config.yaml
n_layer: 9
d_model: 224
n_experts: 32
experts_per_token: 2
d_expert: 160
d_shared_expert: 0
activation: "swiglu"
moe_layers: [0, 1, 2, 3, 4, 5, 6, 7, 8]
router_score: "sigmoid"
normalize_top_k: true
routed_scale: 1.5
balance_loss: 0.000602
balance_bias: true
init_std_router: 0.0238
lr_router: 0.00151
vocab_size: 16384
norm: "layernorm"
norm_eps: 1e-06
tie_embeddings: false
optimizer: "soap_variant"
lr: 0.00734
batch_tokens: 131072
seq_len: 1024
train_tokens: 712800000
steps: 5439
dataset: "wikipedia_en"
Below are experts of layer 2 (counted from 0) of a mixture-of-experts language model. Rows are named router (the router's row for the expert) and show model dimensions 168-223. Each number is 128 + 24 x the weight over its row's rms, rounded and kept within 0 to 255. Numbers have three digits each.
After each expert's rows: a language model's description of what the expert responds to; "comes before" lists some tokens at least twice as common just after its tokens as in all text. This comes from a sample of Wikipedia text that the model never trained on. Tokens count by the router's weight.

# expert 12
router:124120095119084135133112136118134122149170113184114130125174133148132112156139112126167144163144112108162170116122122144131105110091117162188160147094155118115140118105
It responds to: Nouns and object pronouns closing a noun phrase or clause, such as time, years, season, response, and him and them after verbs.
comes before: " of", ",", ".", " in", " to", " and"

# expert 25
router:137131148119078142120091124125094082150160119190120136103144123094123073096115101090158137142159093117138131110118131179157117102129145174152161170137155128122135108146
It responds to: Past or present verbs and their endings after a subject or was, such as released, made, received, passes, investigating, plus particles out, up, and opening quote marks.
comes before: " to", " by", " in", " the", " a", " as"

# expert 19
router:189124123155141106097127126116089121141141146177123157128123134134164128153126095138163145136112104126135134100142147170125111092095078128153156131113148124122137106127
It responds to: Single digits 0–9 inside scores, percentages, measurements, coordinates and table cells, and spelled number words like two, three.
comes before: " |", "–", ".", " |\n", ";", "%"

# expert 30
router:131127142121116107169104142114117118128126116139129161123121123146150120151140117169133161118126123107130120107164117137136087067108127108147165155097133100103090130108
It responds to: Pipe characters between table cells, also semicolons in lists and coordinate marks such as °N and ″N.
comes before: " ", " —", " —;", " \"", " +", " −"

# expert 31
router:158138137108100086145105147095100115139149106133128132098164137126143124148126127128151149141144104128153094136131135144149095033120123129155131142118138072107112118130
It responds to: Common function words the, of, in, on, during, throughout, especially of in titles and names like Beatus of Liébana.
comes before: " the", " a", " first", " his", " same", " United"

# expert 10
router:113123126163120132133104151119112093164167107158131138100127130129143108154115117130195181167121092107104109127126154166113124113085110116147173142115119105143112135130
It responds to: Colons after labels in infobox lists and times (Genus:, Place of birth:, 3:52), table pipes, degree signs, and ordinals first, second, final.
comes before: " ", "0", " \"", " round", "00", " The"

# expert 4
router:163140150118107117139080153140113109121165126155093145122149139134111110147107101121124150122148118116141144107124150183133091106089124131174137165154146072116126082127
It responds to: Nouns after the, such as town, ward, district, city, father, New, South, York, London, plus spaced en and em dashes in date ranges or tables.
comes before: " of", ",", "'s", " was", " and", ".\n\n"

# expert 22
router:136147132112078096155103113141154116163135132193120159094158101147146110145145096135175165134145140127119139115151097153128132070128087139170115161113149129100084134129
It responds to: Possessive pronouns his, their, its, her, plus infobox or table labels like Total, Date, age, aged, Genre, and country codes in parentheses.
comes before: ":", " |", " |\n", ")", ";", " /"

# expert 5
router:153142129166098127129090139135127107130158142143146165135159099141125114113116096100169116130103123112140132104151135149128111118128123133151125137104153087150098111078
It responds to: Prepositions and complementizers after verbs or adjectives, such as for, from, at, as, that, over, between, e.g. known from, close as.
comes before: " the", " a", " well", " his", " an", " it"

# expert 28
router:126084104125114108106080124135111098133138124146128138131151113159160122118148113141121141136129129080150155132137138118118121087091125121154129138110150093114107052114
It responds to: Final nouns of proper names like School, University, Cup, Road, Street, Museum, Jr, plus closing parentheses after years or names, and Thai script bytes.
comes before: " |", " (", "\n", " School", " =\n\n", " is"

# expert 15
router:118105164145103118110097152128134093140116125179079144104139137154140104174170130143188098119156122094121119140113150167134103095142133140153163147093148114122100126128
It responds to: The later digits of years, codes, coordinates and table figures, such as 03 in 2003, 61 in 1861, 80 in U-80.
comes before: " |", ",", "–", ".", "0", "\n"

# expert 9
router:154111167111108115158110121095129131153149114144103144107142134165166090142146095172149158135167098136140093132139140144156112142136107132123144142128160139070121091105
It responds to: Words and marks joining items, such as and, or, by, with, including, commas between names, and line breaks ending list entries.
comes before: "-", " the", " a", "|", " as", " his"

# expert 14
router:116105096141098091128116132099131110125125106137123107130124143174142073133119079150153123160125047118143130110123150163100120073142115180107195170101141079133088074110
It responds to: Month names in dates (on December 29, 28 March), plus inner pieces of foreign or technical words such as Masj-id, Ban-u.
comes before: " ", "ie", "ar", "09", "z", "07"

# expert 2
router:133114143153111121145089152079125108135146125158130188134138108161127130159139115125129165122172104119139154145158182108117076089116109149147136158115139108087113117115
It responds to: Opening parentheses or brackets and bare spaces before numbers, years and blank table cells, e.g. (1995–2009), (head kick), the 2002.
comes before: "20", "19", "1", "0", "2", "3"

# expert 0
router:170092111136126116148080141087120105116123116158118136136140101149119119152122092128141138162163078095129127158130157196135073106107106150133155170120142106116112122143
It responds to: The first two digits of years and numbers, and the space before them, such as 19 in 1995, 20 in 2005, 18 in 1840.
comes before: "19", "20", "18", "17", "12", "10"

# expert 11
router:107114119140100106119108155122128111166123163151141144131141088148093114135089103118145147133136123115132115084142161132122119101123074171132122190123165121113131089112
It responds to: Inner or final pieces of names and words such as -k, -man, -er, plus common first names John, David, and closing quotes or parentheses.
comes before: " (", ",", "\n", " and", "'s", " was"

# expert 29
router:151113122124102081128105128109108098169124096175132149079192139159127125141158138126152155106147092110133159105140165151144106077113109159148136178129184119114132073089
It responds to: Paragraph breaks and wiki heading markup (==, ===) plus heading words that follow, such as Overview, History, Founding, music.
comes before: "==", "==\n", "===", "The", "In", "\n"